Experts of a small language model.
Size: width 128, vocabulary 4283, 12.2M parameters.
Experts: 24 experts in each of 13 layers, a sigmoid router.
Training: a variant of Adam for the experts, 550M tokens.
Below are experts of layer 4 (counted from 0) of a mixture-of-experts language model. Rows are named router (the router's row for the expert), gate (a neuron's input weights, with its number), up (a neuron's input weights, with its number) and show model dimensions 0-127. Each number is 200 + 40 x the weight over its row's rms, rounded and kept within 0 to 999.
After each expert's rows: "comes after" lists some tokens at least twice as common just before its tokens as in all text; "gets" lists some tokens that make up at least twice as much of what it gets as of all text. This comes from a sample of Wikipedia text that the model never trained on. Tokens count by the router's weight.

# expert 13
router,189,265,236,204,271,194,251,228,110,157,281,265,172,168,182,248,139,176,204,227,226,226,165,183,208,223,181,228,215,275,185,261,228,176,173,160,178,208,200,191,146,268,141,209,184,135,193,184,143,191,184,188,249,187,244,220,208,247,187,238,295,195,269,225,207,249,207,154,182,179,220,138,194,249,200,214,180,223,257,168,196,242,176,205,104,173,262,215,166,252,280,216,171,194,237,157,164,204,168,226,238,198,111,132,180,177,231,184,257,232,241,242,126,215,155,248,214,147,214,185,234,178,237,149,159,155,231,195
gate0,152,218,187,85,188,191,240,219,167,287,231,233,159,251,190,252,178,161,194,184,260,222,181,204,182,159,271,118,228,128,197,216,212,198,177,231,215,173,184,215,146,224,143,198,161,253,166,167,176,205,226,216,224,259,186,175,188,236,194,171,224,190,193,153,181,219,177,183,195,202,213,254,248,154,291,224,197,213,245,252,236,122,235,183,142,198,262,202,226,267,228,221,144,230,285,167,127,181,164,279,214,244,232,130,228,247,203,183,256,203,229,220,218,164,217,228,268,129,188,257,162,164,191,204,167,140,211,264
up0,206,116,278,199,211,173,234,177,200,231,168,177,202,185,220,200,149,214,250,157,200,112,217,215,200,176,199,176,216,250,224,165,214,228,241,179,172,281,179,244,281,233,191,237,146,225,212,225,147,209,205,195,172,152,197,168,219,252,159,155,261,197,240,209,193,245,217,250,194,226,189,159,173,124,199,242,134,265,243,231,245,271,210,166,289,238,180,254,201,160,299,208,219,200,204,267,260,255,190,203,197,209,203,193,187,193,197,155,177,261,241,229,201,234,133,124,253,143,202,141,130,215,201,225,112,224,177,138
gate1,192,221,251,221,209,229,186,191,182,321,235,214,198,138,214,258,189,228,186,167,229,109,188,276,169,233,238,253,150,191,187,219,208,135,192,190,179,185,170,202,224,258,172,183,225,214,190,134,136,258,207,219,210,202,261,222,135,184,158,176,226,323,249,177,249,183,248,162,83,184,227,210,191,240,212,185,174,185,228,177,217,225,135,227,183,215,207,230,157,207,274,199,199,261,218,205,188,202,174,256,261,251,189,166,175,282,170,203,232,247,216,162,203,180,173,233,245,249,214,122,207,269,239,233,130,168,218,201
up1,231,108,157,233,174,192,202,217,181,206,218,229,252,210,269,174,221,173,219,181,213,213,290,194,147,189,121,230,262,265,207,183,192,193,171,232,132,296,174,268,222,182,211,168,185,284,215,219,179,156,225,233,185,159,256,124,186,85,229,219,221,158,157,169,152,145,238,251,174,224,205,191,214,264,197,243,196,135,145,155,208,142,175,251,217,238,212,219,187,183,231,224,146,173,153,256,201,205,185,230,195,187,128,231,211,197,219,178,168,221,244,169,169,175,186,248,225,246,231,193,168,154,174,197,142,113,257,146
gate2,166,225,163,196,228,202,218,146,139,122,203,191,192,150,201,196,213,142,174,268,154,265,208,199,115,202,181,155,206,131,170,140,192,202,234,165,214,220,166,211,164,141,193,189,199,185,207,151,232,145,185,223,153,196,276,130,145,249,182,191,254,230,247,173,164,170,288,171,190,252,154,127,257,190,282,213,176,187,281,234,185,183,265,191,281,168,203,209,171,213,187,201,182,227,222,246,209,160,228,162,195,132,279,180,250,145,206,164,178,144,242,251,264,131,201,183,189,191,189,265,152,163,180,175,190,153,207,174
up2,176,185,188,195,258,178,212,180,163,152,230,233,132,107,237,233,178,233,150,184,196,227,266,161,116,196,264,232,200,207,218,209,198,220,151,187,196,223,252,201,187,242,270,209,177,254,204,206,222,224,241,283,168,174,205,226,196,237,171,163,210,257,173,295,186,234,183,244,239,218,233,229,235,172,216,257,178,201,146,287,141,169,236,203,186,252,220,202,193,191,170,162,181,96,111,235,127,120,275,256,122,236,186,141,192,184,208,216,189,266,198,184,203,178,194,225,220,130,200,251,167,205,209,241,229,248,232,192
gate3,172,211,268,155,250,199,155,210,167,212,279,199,155,202,216,200,212,158,223,295,163,154,208,187,196,235,180,187,221,218,145,150,150,184,150,207,142,226,204,214,218,185,189,248,208,132,196,213,226,186,137,217,227,227,192,115,143,187,157,217,249,246,225,253,225,270,182,131,155,221,259,168,262,151,214,204,201,173,188,244,241,229,183,211,189,176,247,183,214,231,197,154,197,304,277,187,198,264,228,226,173,178,172,178,162,184,176,173,231,138,246,195,161,141,284,288,206,217,157,167,235,133,173,209,131,206,112,159
up3,216,202,215,111,216,193,165,182,236,187,188,211,246,228,205,140,188,151,223,226,204,280,285,255,213,156,204,258,222,226,231,212,286,207,192,239,230,168,238,209,199,152,221,245,225,194,155,192,154,253,169,193,143,167,177,203,279,160,182,152,180,147,187,204,213,216,199,252,247,217,147,186,169,144,246,226,224,216,196,234,202,145,177,225,241,247,222,244,234,280,207,224,239,204,164,217,204,183,244,184,142,164,216,181,190,240,225,203,176,283,284,223,205,148,241,158,133,100,213,147,229,127,220,122,299,167,213,238
comes after: "1", "2", "| ", ", ", "–", " in "
gets: "1", "2", "–", " as", " was", "ed"

# expert 17
router,196,182,198,241,393,83,236,160,86,122,235,295,204,153,206,215,188,227,201,210,148,209,198,136,209,109,157,252,190,198,216,211,228,225,236,169,201,189,241,161,195,236,187,239,251,198,249,203,146,219,136,232,171,178,256,216,163,231,225,222,270,200,198,181,224,216,191,167,156,211,223,175,169,239,186,160,201,166,274,176,192,180,262,177,198,254,183,188,224,202,169,173,135,171,250,180,193,177,219,167,209,177,202,206,158,173,254,193,240,202,214,184,188,210,178,196,187,142,251,227,232,170,162,206,221,156,183,212
gate0,190,308,213,170,232,136,219,206,223,208,166,224,203,148,158,206,240,201,123,283,210,161,232,180,243,233,257,271,132,215,152,140,289,135,162,168,181,194,211,225,192,245,261,194,177,146,251,190,177,223,240,170,149,158,184,158,216,196,208,263,239,181,193,168,229,222,139,196,128,245,203,198,130,166,210,234,170,158,171,243,215,186,222,173,185,244,183,229,280,248,167,195,158,170,205,177,177,185,229,119,149,254,240,175,194,179,179,242,155,226,142,200,245,189,243,169,169,184,190,249,263,222,246,115,166,190,142,184
up0,152,204,197,210,173,264,165,202,166,260,195,216,222,217,240,194,235,234,180,209,217,166,193,216,195,206,182,144,141,207,188,141,98,199,158,211,147,254,202,237,107,256,122,255,181,236,158,190,231,180,259,239,236,185,207,218,244,235,194,192,237,65,130,218,205,157,204,248,164,275,144,277,261,192,191,245,181,145,150,161,194,187,198,185,160,254,193,199,166,200,196,188,223,177,211,259,265,173,153,210,176,166,187,198,253,218,171,235,183,177,221,205,138,156,222,222,256,207,212,208,204,262,201,298,138,152,179,144
gate1,234,237,195,126,192,224,148,241,179,244,280,185,153,168,195,198,142,176,154,217,179,186,168,128,193,202,98,140,189,197,190,206,217,254,245,212,169,144,225,187,116,201,174,170,202,204,185,194,157,243,136,259,213,171,272,161,254,212,215,184,265,234,243,241,249,207,240,183,115,195,244,216,162,189,220,83,139,161,199,175,215,244,215,156,188,242,247,165,238,241,155,233,209,156,226,213,219,262,214,226,147,214,221,228,157,231,193,182,258,165,170,221,160,245,217,203,223,207,140,222,252,201,159,242,144,119,138,185
up1,228,180,221,146,308,157,201,209,204,210,219,124,218,147,284,172,186,206,260,182,182,215,203,229,208,252,115,222,184,195,225,148,184,194,184,168,227,241,196,165,157,188,145,221,179,130,85,208,149,143,151,229,234,176,251,136,185,201,254,194,287,215,165,205,239,193,170,169,207,165,259,204,196,180,313,131,175,173,278,162,184,250,183,226,194,183,216,185,185,232,169,163,158,190,203,171,118,271,231,196,181,191,203,268,161,178,249,166,195,120,112,235,179,179,210,188,197,196,192,197,212,217,198,169,172,175,202,155
gate2,146,231,239,283,259,210,166,146,219,116,129,250,112,182,191,190,121,183,91,144,144,205,180,194,230,255,245,262,220,223,143,285,205,135,169,195,217,211,167,130,233,173,150,174,159,207,211,240,140,241,198,158,104,150,141,136,267,213,193,270,173,197,199,215,211,200,174,169,189,175,227,182,168,253,208,220,193,219,233,257,205,234,205,191,232,143,240,262,239,212,195,250,231,222,222,191,199,171,178,216,251,204,197,216,194,175,177,224,190,181,191,192,212,173,207,186,211,132,244,284,205,211,199,142,175,151,208,190
up2,240,277,238,106,160,251,207,232,267,289,200,198,246,172,165,189,221,175,296,280,218,202,203,141,117,204,225,178,177,244,147,182,198,147,218,201,189,211,290,245,212,195,228,194,234,238,164,211,287,217,247,188,226,186,183,226,172,186,259,149,190,211,138,227,207,199,229,165,217,212,183,186,209,138,196,212,178,183,153,112,230,157,172,170,192,239,183,152,146,176,203,185,247,264,197,205,146,194,228,143,181,206,203,142,166,185,195,206,243,244,168,219,222,247,171,241,248,158,189,194,214,234,251,223,229,328,239,245
gate3,160,188,209,235,233,203,214,175,175,177,207,146,226,260,183,238,266,256,238,184,254,213,157,199,158,208,236,182,166,238,170,178,196,230,210,202,187,129,195,213,201,217,261,218,156,165,241,227,191,182,178,131,151,202,183,190,205,223,136,141,188,228,229,176,206,283,212,165,164,137,291,187,197,241,223,165,190,283,199,153,209,185,146,176,149,176,158,151,202,210,205,223,184,229,171,174,245,260,263,266,281,189,138,194,311,225,181,208,160,188,223,143,191,223,188,237,243,121,286,244,170,175,221,293,128,262,208,162
up3,255,209,206,120,213,149,187,194,230,171,175,170,154,205,172,171,258,98,189,184,174,203,250,234,176,210,111,147,179,182,183,222,257,256,227,194,174,182,248,236,215,201,137,235,233,239,266,170,170,229,128,166,228,250,255,144,217,220,194,155,207,137,187,165,181,195,204,282,143,152,215,202,146,258,207,159,189,190,225,157,253,200,234,92,189,169,206,157,229,257,226,195,205,245,199,211,204,192,268,172,150,200,214,160,262,262,285,220,202,202,211,255,215,225,142,165,266,278,164,224,167,179,225,164,218,237,152,221
comes after: "\n", " |", ")", "0", " |  |", "3"
gets: "\n", " |", " | ", "| ", ")", " |  |"

# expert 2
router,210,178,205,236,272,143,284,211,149,174,240,271,181,192,193,127,164,211,226,149,161,190,266,201,234,245,186,225,189,282,196,217,185,159,233,293,213,175,232,145,226,221,190,214,228,222,119,202,242,224,139,312,232,167,247,177,220,234,219,220,207,207,184,187,231,175,186,217,186,247,207,165,170,223,178,277,264,164,206,144,192,209,138,163,223,240,147,174,263,176,195,148,197,138,220,244,177,173,171,185,203,230,164,184,128,180,243,211,222,315,240,204,183,213,205,233,170,113,233,197,242,144,204,204,246,196,193,274
gate0,170,210,221,174,260,194,223,218,183,248,276,198,209,205,209,259,258,169,230,185,176,277,243,273,210,198,208,145,200,244,188,173,198,251,165,141,184,187,198,164,194,188,248,139,206,177,179,173,220,248,227,191,160,184,179,237,203,175,172,135,248,271,207,206,266,229,167,235,156,253,231,223,259,190,182,232,159,159,135,222,186,152,223,202,178,189,198,184,200,236,169,170,257,200,288,174,210,175,182,212,193,153,121,280,137,193,105,103,206,213,150,164,190,151,262,308,228,215,265,130,157,181,193,192,208,191,145,150
up0,216,91,219,233,201,227,201,209,236,185,176,232,256,170,140,174,149,192,246,228,259,273,209,224,114,159,189,245,172,196,173,194,180,146,243,165,194,215,217,230,233,210,209,214,211,235,294,229,224,157,183,117,193,205,237,247,206,167,251,175,246,237,192,128,141,242,234,143,236,193,161,221,203,230,237,236,213,237,166,189,248,224,100,231,164,141,166,204,210,157,199,203,131,223,137,267,266,246,201,264,158,222,180,242,180,149,196,242,135,191,192,192,215,143,137,126,163,200,209,185,191,208,190,209,167,224,293,184
gate1,233,217,205,238,220,199,206,194,200,263,273,233,154,205,95,162,186,142,181,224,150,249,169,240,176,192,273,231,257,190,182,249,180,197,266,232,212,203,143,148,188,207,163,141,274,333,164,180,240,191,234,264,188,177,160,204,181,218,247,185,155,231,182,135,209,136,229,241,199,135,175,179,149,298,183,298,195,176,278,108,188,199,227,153,196,261,127,182,169,215,185,164,183,209,214,183,197,215,241,197,234,209,188,189,170,190,240,202,251,176,193,164,241,193,144,189,207,170,215,201,230,225,225,167,228,165,225,247
up1,223,233,194,237,171,222,234,175,181,204,168,114,190,158,256,232,221,164,237,189,235,198,195,222,252,167,191,186,222,166,225,176,235,175,283,182,157,184,255,220,170,165,257,240,179,236,215,239,181,219,195,178,158,163,187,174,195,215,189,171,186,248,213,156,241,248,225,196,329,214,244,211,169,228,233,153,152,127,250,273,228,227,228,215,170,132,146,186,179,128,153,159,164,200,199,203,199,287,192,180,265,129,213,236,195,201,177,242,300,138,214,237,187,262,203,199,165,86,231,184,166,232,217,166,153,238,166,127
gate2,197,227,163,163,216,189,288,203,192,234,150,273,243,235,166,185,277,162,284,190,201,175,141,180,176,228,266,197,193,192,151,222,203,174,240,221,138,219,165,203,186,162,210,191,190,169,210,145,223,237,216,220,131,303,197,222,153,201,137,143,219,201,213,209,243,193,209,167,206,221,229,204,198,190,288,207,118,265,173,137,253,223,205,154,138,202,138,260,238,222,254,180,199,165,206,123,210,226,211,232,154,178,154,214,240,151,157,222,233,231,204,242,191,156,178,245,252,85,256,171,153,202,165,205,171,227,127,177
up2,215,248,217,234,223,219,175,153,200,235,208,231,187,201,229,208,175,232,166,224,172,193,203,214,159,155,191,216,126,238,227,220,150,240,177,251,251,177,197,225,282,199,162,198,215,195,191,176,174,205,139,151,122,217,166,164,223,250,154,256,194,178,196,231,150,174,193,210,169,182,206,205,160,143,185,212,217,186,224,150,152,213,297,222,340,228,197,232,265,203,159,241,135,206,204,161,238,173,218,172,174,171,227,193,178,254,153,245,198,215,180,173,231,228,305,183,134,179,146,270,227,163,220,230,365,178,200,191
gate3,216,226,221,202,199,130,182,272,163,208,177,154,231,189,290,138,147,229,254,209,208,183,203,225,200,239,185,282,197,171,199,226,200,122,220,239,171,102,222,262,188,241,198,209,174,207,191,251,230,195,253,198,217,228,217,170,225,198,264,215,268,135,228,213,223,213,225,192,213,248,215,244,301,223,212,201,229,209,244,175,227,232,152,172,166,210,201,184,273,173,195,133,162,117,177,202,136,212,234,276,182,200,222,187,267,199,210,194,230,171,251,261,204,218,182,179,147,258,210,266,243,107,157,166,244,252,124,250
up3,193,185,131,267,220,284,221,209,232,150,202,274,157,191,120,285,219,167,204,237,205,212,167,189,220,109,167,210,213,206,227,126,112,215,215,196,237,267,172,187,187,173,163,182,174,282,223,147,140,180,151,206,226,154,209,251,179,213,115,146,194,218,217,202,209,148,207,258,177,163,127,157,114,139,270,188,135,180,199,248,179,212,227,215,216,193,234,231,140,192,187,240,235,259,238,173,226,184,233,169,206,184,174,197,165,191,245,212,144,212,174,216,217,152,251,291,203,160,202,213,188,243,215,195,132,175,209,159
comes after: " | ", "; ", " ", "0", "3", ") | "
gets: ".", " |", " | ", ":", "2", "1"

# expert 7
router,222,212,198,226,276,152,247,227,106,222,222,216,158,255,163,169,183,207,223,153,240,191,219,148,226,249,194,226,151,243,184,245,185,199,191,277,205,181,188,184,227,257,195,183,148,215,128,165,210,208,157,296,271,216,243,176,154,215,208,240,243,247,229,223,205,189,178,184,169,206,235,196,185,294,160,240,177,203,187,169,227,168,178,171,131,239,248,253,219,203,256,176,180,220,244,186,189,138,204,240,252,263,143,184,150,177,230,264,255,228,291,252,121,133,105,214,245,170,206,200,281,200,197,211,218,196,185,229
gate0,233,170,207,159,229,235,171,225,182,141,191,217,214,220,118,239,217,177,245,183,227,221,242,184,222,191,239,144,266,256,154,221,239,205,260,271,185,218,237,96,163,180,249,256,238,199,168,177,254,203,236,87,204,182,200,169,165,211,206,205,211,324,148,214,235,177,227,207,201,161,172,281,251,185,206,162,226,183,166,204,259,236,226,194,203,144,176,182,184,238,197,171,197,194,230,235,210,212,210,187,191,154,158,223,207,211,190,312,249,199,206,92,211,169,154,162,274,225,208,178,145,188,156,181,121,241,206,150
up0,151,149,218,209,207,223,200,224,186,144,197,277,138,216,161,186,196,201,99,278,204,211,233,211,208,145,188,237,194,194,150,207,214,202,262,206,214,262,113,193,144,167,148,150,147,205,228,135,237,200,271,144,265,162,185,178,243,117,236,242,256,206,152,265,236,219,266,122,195,196,228,158,134,146,214,207,221,227,194,213,251,209,245,170,283,183,153,219,221,157,191,138,224,178,206,128,136,155,260,183,149,228,236,213,211,270,192,176,162,265,227,195,204,131,165,194,180,165,198,196,188,234,188,198,206,204,185,213
gate1,214,194,255,152,212,188,223,188,114,189,190,234,171,175,110,182,205,199,260,143,222,204,192,220,234,113,186,156,169,214,199,203,211,217,249,251,190,200,245,190,192,244,126,270,230,221,200,171,187,230,160,202,195,232,256,238,132,219,179,289,237,215,156,242,209,223,177,190,169,224,155,126,139,208,242,191,139,182,198,193,214,190,273,136,238,238,229,145,194,254,215,211,216,234,197,179,209,157,335,181,159,167,222,189,214,261,287,182,172,176,175,210,109,201,162,146,160,168,207,192,198,123,181,155,230,163,222,132
up1,251,171,162,199,155,259,238,251,258,175,200,209,156,193,279,159,169,193,225,170,187,253,191,166,202,249,239,199,216,187,173,243,178,196,220,179,200,177,234,148,197,232,254,138,177,276,169,366,191,224,248,242,251,221,143,245,205,216,134,187,152,239,257,175,214,255,159,223,237,239,199,192,239,188,204,208,164,192,249,249,207,180,147,224,213,189,136,209,166,193,208,190,250,185,126,325,270,173,162,240,195,206,228,167,223,161,201,179,206,173,149,218,254,229,190,165,208,153,206,216,129,174,190,140,192,160,168,252
gate2,195,211,216,166,215,248,254,166,176,206,264,224,181,197,196,182,168,209,177,184,181,222,151,121,243,248,166,131,165,170,154,229,262,149,205,154,217,208,167,289,141,218,183,301,200,191,176,153,153,218,213,227,293,172,215,217,205,234,159,206,267,190,201,157,197,222,207,174,180,252,217,200,213,200,179,147,161,235,161,273,182,193,163,210,193,203,218,176,176,222,201,183,172,242,232,238,183,202,85,261,214,212,224,252,248,247,181,121,260,217,226,234,132,210,155,155,245,214,228,235,226,238,222,240,201,60,140,234
up2,283,196,182,262,174,165,212,132,225,227,205,266,198,129,233,187,184,187,222,244,202,287,179,296,176,185,183,196,200,94,251,272,236,194,140,185,246,157,182,159,265,218,207,189,203,221,211,123,172,229,207,244,193,189,277,163,197,217,178,250,175,186,236,160,95,212,195,176,185,189,141,140,231,182,222,193,225,204,234,153,252,183,235,164,220,259,115,224,215,243,199,219,197,177,188,197,245,243,240,186,171,223,231,151,155,148,273,168,130,192,169,201,285,144,212,161,127,188,173,210,196,199,222,228,205,235,218,217
gate3,142,95,236,224,184,159,213,263,141,235,193,168,199,203,161,163,207,211,263,204,224,185,185,173,185,199,201,247,163,222,194,269,196,235,210,239,247,246,252,148,132,144,187,241,179,184,204,148,143,224,140,197,256,287,208,155,292,74,239,199,230,251,169,186,167,254,239,161,178,125,192,216,222,261,200,178,272,158,188,153,230,234,227,207,216,244,237,213,208,208,169,203,195,249,252,143,167,196,260,243,225,229,224,240,166,160,162,223,266,197,237,270,161,207,188,161,264,221,217,170,239,167,161,199,208,210,201,198
up3,178,184,169,206,232,175,207,175,264,190,195,207,200,239,256,252,183,141,176,148,155,158,239,246,161,193,259,224,196,194,251,209,131,177,207,153,194,193,211,258,193,214,230,117,199,226,171,266,199,217,259,262,135,246,148,147,216,251,143,157,121,184,232,202,282,184,240,244,247,257,193,276,230,152,178,189,178,168,180,233,174,108,156,199,236,110,194,133,242,168,239,226,202,142,214,210,218,130,212,173,224,159,238,138,244,229,213,232,153,193,231,292,261,213,211,222,203,217,221,147,186,222,214,210,185,227,163,140
comes after: " ", " | ", "1", ", ", "–", " in "
gets: "2", "1", " ", ".", "3", "5"

# expert 19
router,246,173,260,240,237,98,284,221,151,121,262,300,193,120,218,195,215,183,201,221,237,186,219,195,200,125,124,280,219,253,220,208,214,180,235,204,154,188,250,230,192,201,236,235,274,214,162,200,197,245,213,223,157,184,203,199,226,235,186,155,223,214,195,197,219,227,263,200,161,223,217,205,193,238,158,198,217,234,232,144,233,234,164,198,176,279,178,210,215,180,210,197,162,104,285,267,163,169,174,201,194,199,173,113,257,223,98,239,200,191,230,205,178,174,198,195,198,169,192,217,237,160,109,230,188,154,162,195
gate0,201,199,172,244,201,135,274,138,205,193,216,213,122,165,211,188,228,164,152,227,215,197,244,184,199,177,241,122,305,238,162,171,227,230,264,205,296,267,219,223,256,123,196,200,193,213,258,206,195,195,179,225,213,185,173,220,211,153,190,202,250,178,192,238,247,204,270,141,238,167,243,116,234,151,177,236,190,160,203,145,231,266,195,230,144,191,199,189,237,164,156,216,187,204,215,174,87,250,136,208,276,226,173,171,195,148,146,262,204,247,221,228,182,204,192,251,237,175,192,239,230,198,194,153,217,116,163,183
up0,254,250,172,207,207,144,231,139,170,165,187,211,162,183,254,166,236,211,205,232,173,134,240,176,192,233,253,104,283,201,281,175,304,228,248,137,154,210,193,220,214,197,210,269,136,225,273,256,205,195,238,181,233,207,166,208,187,219,235,203,182,224,219,163,207,210,180,234,218,206,182,200,271,242,210,161,250,90,170,204,180,269,129,202,269,212,225,169,270,174,215,241,214,197,223,211,214,244,152,186,227,229,221,205,223,133,197,254,181,277,281,167,159,206,191,213,248,150,218,257,184,188,220,174,142,241,161,205
gate1,185,172,180,155,190,242,128,247,162,220,282,159,112,204,107,190,195,195,155,242,251,169,153,229,201,224,227,130,237,98,200,247,209,171,192,200,205,300,187,186,183,169,231,219,202,216,153,214,145,125,140,244,220,253,191,259,147,184,173,182,179,205,188,194,206,193,277,148,197,265,287,173,198,258,157,141,142,210,165,290,159,217,160,259,229,238,287,149,167,211,279,169,142,235,200,198,187,208,186,205,250,189,194,164,223,225,167,163,211,243,193,226,191,239,186,161,179,216,165,185,199,222,213,204,199,211,196,211
up1,249,248,228,213,224,245,226,204,194,194,237,197,212,262,176,133,154,191,241,228,205,248,205,192,207,277,231,174,180,238,242,162,197,147,214,168,187,224,213,237,158,210,227,98,226,199,211,244,186,143,221,144,122,190,170,148,206,272,267,242,199,214,213,199,219,232,187,205,131,206,216,207,182,230,202,240,239,252,173,203,179,152,151,190,292,112,287,207,183,258,159,266,191,261,117,255,203,267,270,198,127,198,126,189,214,213,234,180,185,201,232,216,173,147,226,231,233,280,213,231,208,141,172,232,268,187,187,188
gate2,248,206,194,223,189,160,182,241,181,166,215,166,132,161,137,152,178,194,273,184,228,222,146,252,208,173,186,145,219,199,208,222,190,223,245,141,153,168,231,213,164,160,189,248,223,228,258,179,236,160,224,182,215,204,150,170,230,204,189,221,258,227,216,232,144,224,276,216,174,241,277,207,164,198,239,186,157,231,169,250,240,273,185,158,189,178,268,100,215,193,257,242,224,190,208,241,258,244,191,200,122,105,176,152,267,242,189,229,189,153,210,286,220,181,165,199,260,120,203,254,157,247,197,161,190,127,135,218
up2,180,218,155,258,244,189,189,183,195,186,210,200,147,204,223,242,168,133,231,205,240,203,200,182,284,272,207,173,279,228,166,172,265,227,149,194,199,211,206,138,150,134,195,218,187,183,177,228,185,192,180,187,114,155,191,147,183,157,110,224,160,178,226,90,227,253,209,192,237,196,191,192,204,282,240,149,141,203,180,264,218,182,233,177,181,168,157,133,186,257,278,212,155,181,269,147,191,181,129,205,171,227,282,243,225,177,196,182,195,153,133,242,143,232,203,213,232,193,241,158,162,223,225,138,245,154,240,179
gate3,226,167,217,204,250,208,223,290,153,186,244,209,218,227,169,167,160,162,234,188,183,252,242,234,176,145,132,183,269,224,193,201,237,199,256,190,116,202,181,269,212,208,214,167,255,80,254,185,178,154,202,247,224,146,161,145,247,201,168,182,227,168,278,263,143,159,219,187,185,184,231,133,199,168,233,252,212,184,225,257,211,248,167,160,168,161,228,242,194,184,225,221,215,196,244,226,215,235,167,210,180,159,198,161,182,170,244,173,150,187,299,244,168,134,205,307,227,195,202,192,197,165,198,269,265,204,146,153
up3,205,295,204,262,188,291,266,210,206,180,212,174,155,183,215,294,194,258,171,144,136,170,209,222,211,177,188,193,245,234,139,209,153,198,214,273,239,246,136,224,243,227,146,172,242,134,140,255,224,236,181,261,258,163,194,213,168,162,189,220,191,201,176,175,303,198,222,128,205,235,186,125,154,139,170,222,183,191,255,227,232,207,156,174,220,215,184,197,185,73,245,196,164,198,207,159,156,185,196,217,226,210,163,231,232,205,179,167,181,236,189,225,148,204,212,233,136,181,208,178,193,251,241,206,141,174,208,118
comes after: "\n\n", ".", "2", "==", "===", " ="
gets: "\n\n", "A", "==", "C", "M", "S"

# expert 15
router,282,232,200,253,269,134,259,261,148,165,259,272,198,183,178,180,212,158,227,220,200,246,264,182,215,104,106,208,182,241,202,222,218,203,166,261,162,197,255,169,185,247,155,233,188,230,138,186,207,204,202,264,175,188,219,247,150,205,259,205,228,199,294,225,183,161,180,246,151,206,181,160,162,255,224,202,198,139,253,163,141,226,169,204,224,230,194,210,224,184,204,247,168,142,267,222,206,198,212,188,193,185,246,186,173,228,244,305,216,249,187,161,151,193,191,221,221,195,198,190,303,151,165,206,229,193,168,281
gate0,138,183,163,193,215,227,221,262,165,220,165,242,247,236,260,181,202,118,196,245,156,196,190,199,115,207,102,155,152,151,183,147,209,226,192,186,197,224,125,148,130,163,183,142,201,281,246,165,208,231,223,202,207,151,180,226,256,158,208,235,192,217,172,253,178,163,129,243,171,163,138,150,204,240,211,182,248,228,193,214,162,214,228,233,223,185,237,223,229,191,261,209,180,148,263,142,186,147,238,144,157,139,211,172,156,160,207,264,194,223,146,221,228,244,191,200,180,237,110,119,200,219,149,177,160,208,184,273
up0,128,224,184,226,221,179,201,188,208,138,249,264,189,226,199,148,251,273,208,153,211,222,195,228,214,215,247,272,145,210,277,288,186,223,178,242,140,202,284,238,130,188,235,221,221,215,171,243,218,236,159,187,249,144,177,252,191,184,187,147,187,131,180,191,219,198,128,187,165,151,201,252,253,273,201,221,219,199,219,211,231,176,81,139,190,104,160,186,201,187,236,158,209,178,216,262,159,292,191,201,181,206,175,169,185,238,183,164,266,262,254,217,197,191,188,151,226,231,245,193,237,204,236,200,192,252,222,244
gate1,234,239,216,175,232,136,150,217,209,210,178,158,255,133,143,192,152,206,239,219,212,204,215,196,223,214,166,174,182,227,246,208,161,201,229,192,217,252,158,180,172,234,240,208,169,195,198,236,237,161,193,140,198,223,172,264,283,160,194,110,177,225,269,186,153,152,269,229,209,152,210,219,285,239,193,141,166,218,126,210,192,244,189,223,164,210,159,174,147,188,146,202,147,210,231,233,116,198,229,188,154,156,154,149,137,238,211,219,251,213,209,202,225,239,218,250,233,318,180,77,164,196,235,209,241,234,243,262
up1,183,194,183,217,247,108,167,224,174,209,146,173,153,189,192,193,287,204,179,231,173,232,168,193,180,196,112,248,148,243,256,236,148,235,148,243,216,220,193,175,153,268,198,255,157,157,166,180,197,175,167,156,194,221,223,223,275,100,225,159,194,190,220,164,155,165,226,216,269,192,197,204,266,277,273,210,179,233,233,200,140,154,174,216,209,197,163,247,156,206,156,171,203,211,223,150,180,115,235,219,239,207,177,160,133,205,159,245,184,207,185,237,187,186,287,264,275,227,178,191,248,209,262,126,239,170,156,200
gate2,254,235,218,221,182,166,187,190,176,283,180,223,134,197,150,126,115,244,210,245,203,225,207,212,213,221,201,148,216,150,172,202,171,166,263,230,212,207,178,177,128,202,225,159,199,263,178,210,259,168,171,231,295,149,150,180,203,212,218,179,154,277,197,197,195,261,230,241,209,190,189,150,174,95,181,132,215,152,209,233,228,136,186,239,169,214,255,191,267,90,169,224,182,183,226,141,161,150,226,216,229,160,176,218,266,218,140,239,241,231,194,97,185,236,186,181,228,127,225,211,176,172,190,223,169,185,234,232
up2,287,172,224,237,201,222,147,131,199,175,195,186,260,147,291,227,233,219,246,211,200,175,149,193,241,186,205,216,192,169,280,192,272,210,199,207,239,143,225,229,219,240,224,213,174,181,236,240,133,255,228,210,165,204,214,192,194,203,216,222,233,264,180,204,221,214,178,180,225,140,197,262,301,265,266,241,195,219,190,256,187,269,246,110,166,226,225,256,172,226,178,274,220,225,157,155,182,213,212,228,241,278,149,197,114,207,194,129,194,171,195,209,200,254,142,236,131,239,223,193,186,167,248,215,248,257,206,142
gate3,221,221,244,228,241,179,243,164,189,333,187,197,216,214,209,193,194,172,129,254,254,226,162,195,122,216,195,192,178,203,293,205,235,228,140,186,250,218,248,195,220,231,176,171,139,102,237,246,224,204,222,230,171,274,190,234,214,163,222,223,212,99,229,227,197,235,189,211,187,260,175,199,226,166,240,270,169,202,243,139,198,147,198,202,216,277,211,210,173,203,191,210,205,223,255,194,194,187,234,190,288,205,170,230,136,202,230,235,188,154,283,181,134,244,208,185,207,226,214,251,263,199,202,199,121,152,278,145
up3,178,189,261,142,174,205,279,184,190,196,203,211,72,203,102,197,185,210,234,204,143,175,286,206,140,218,215,189,211,191,235,207,245,256,201,194,243,273,180,242,153,143,202,245,206,227,212,133,175,182,220,214,165,227,112,267,204,175,164,223,144,199,230,156,205,129,243,203,238,226,188,228,163,130,265,157,251,241,185,178,207,210,252,163,169,167,204,238,211,245,194,216,297,210,232,177,188,140,230,213,189,185,254,223,219,203,185,217,213,231,240,194,204,206,257,113,169,208,263,130,221,216,205,264,158,194,255,251
comes after: " | ", "–", "2", "; ", " |", "| "
gets: "0", "–", "1", "3", "2", "4"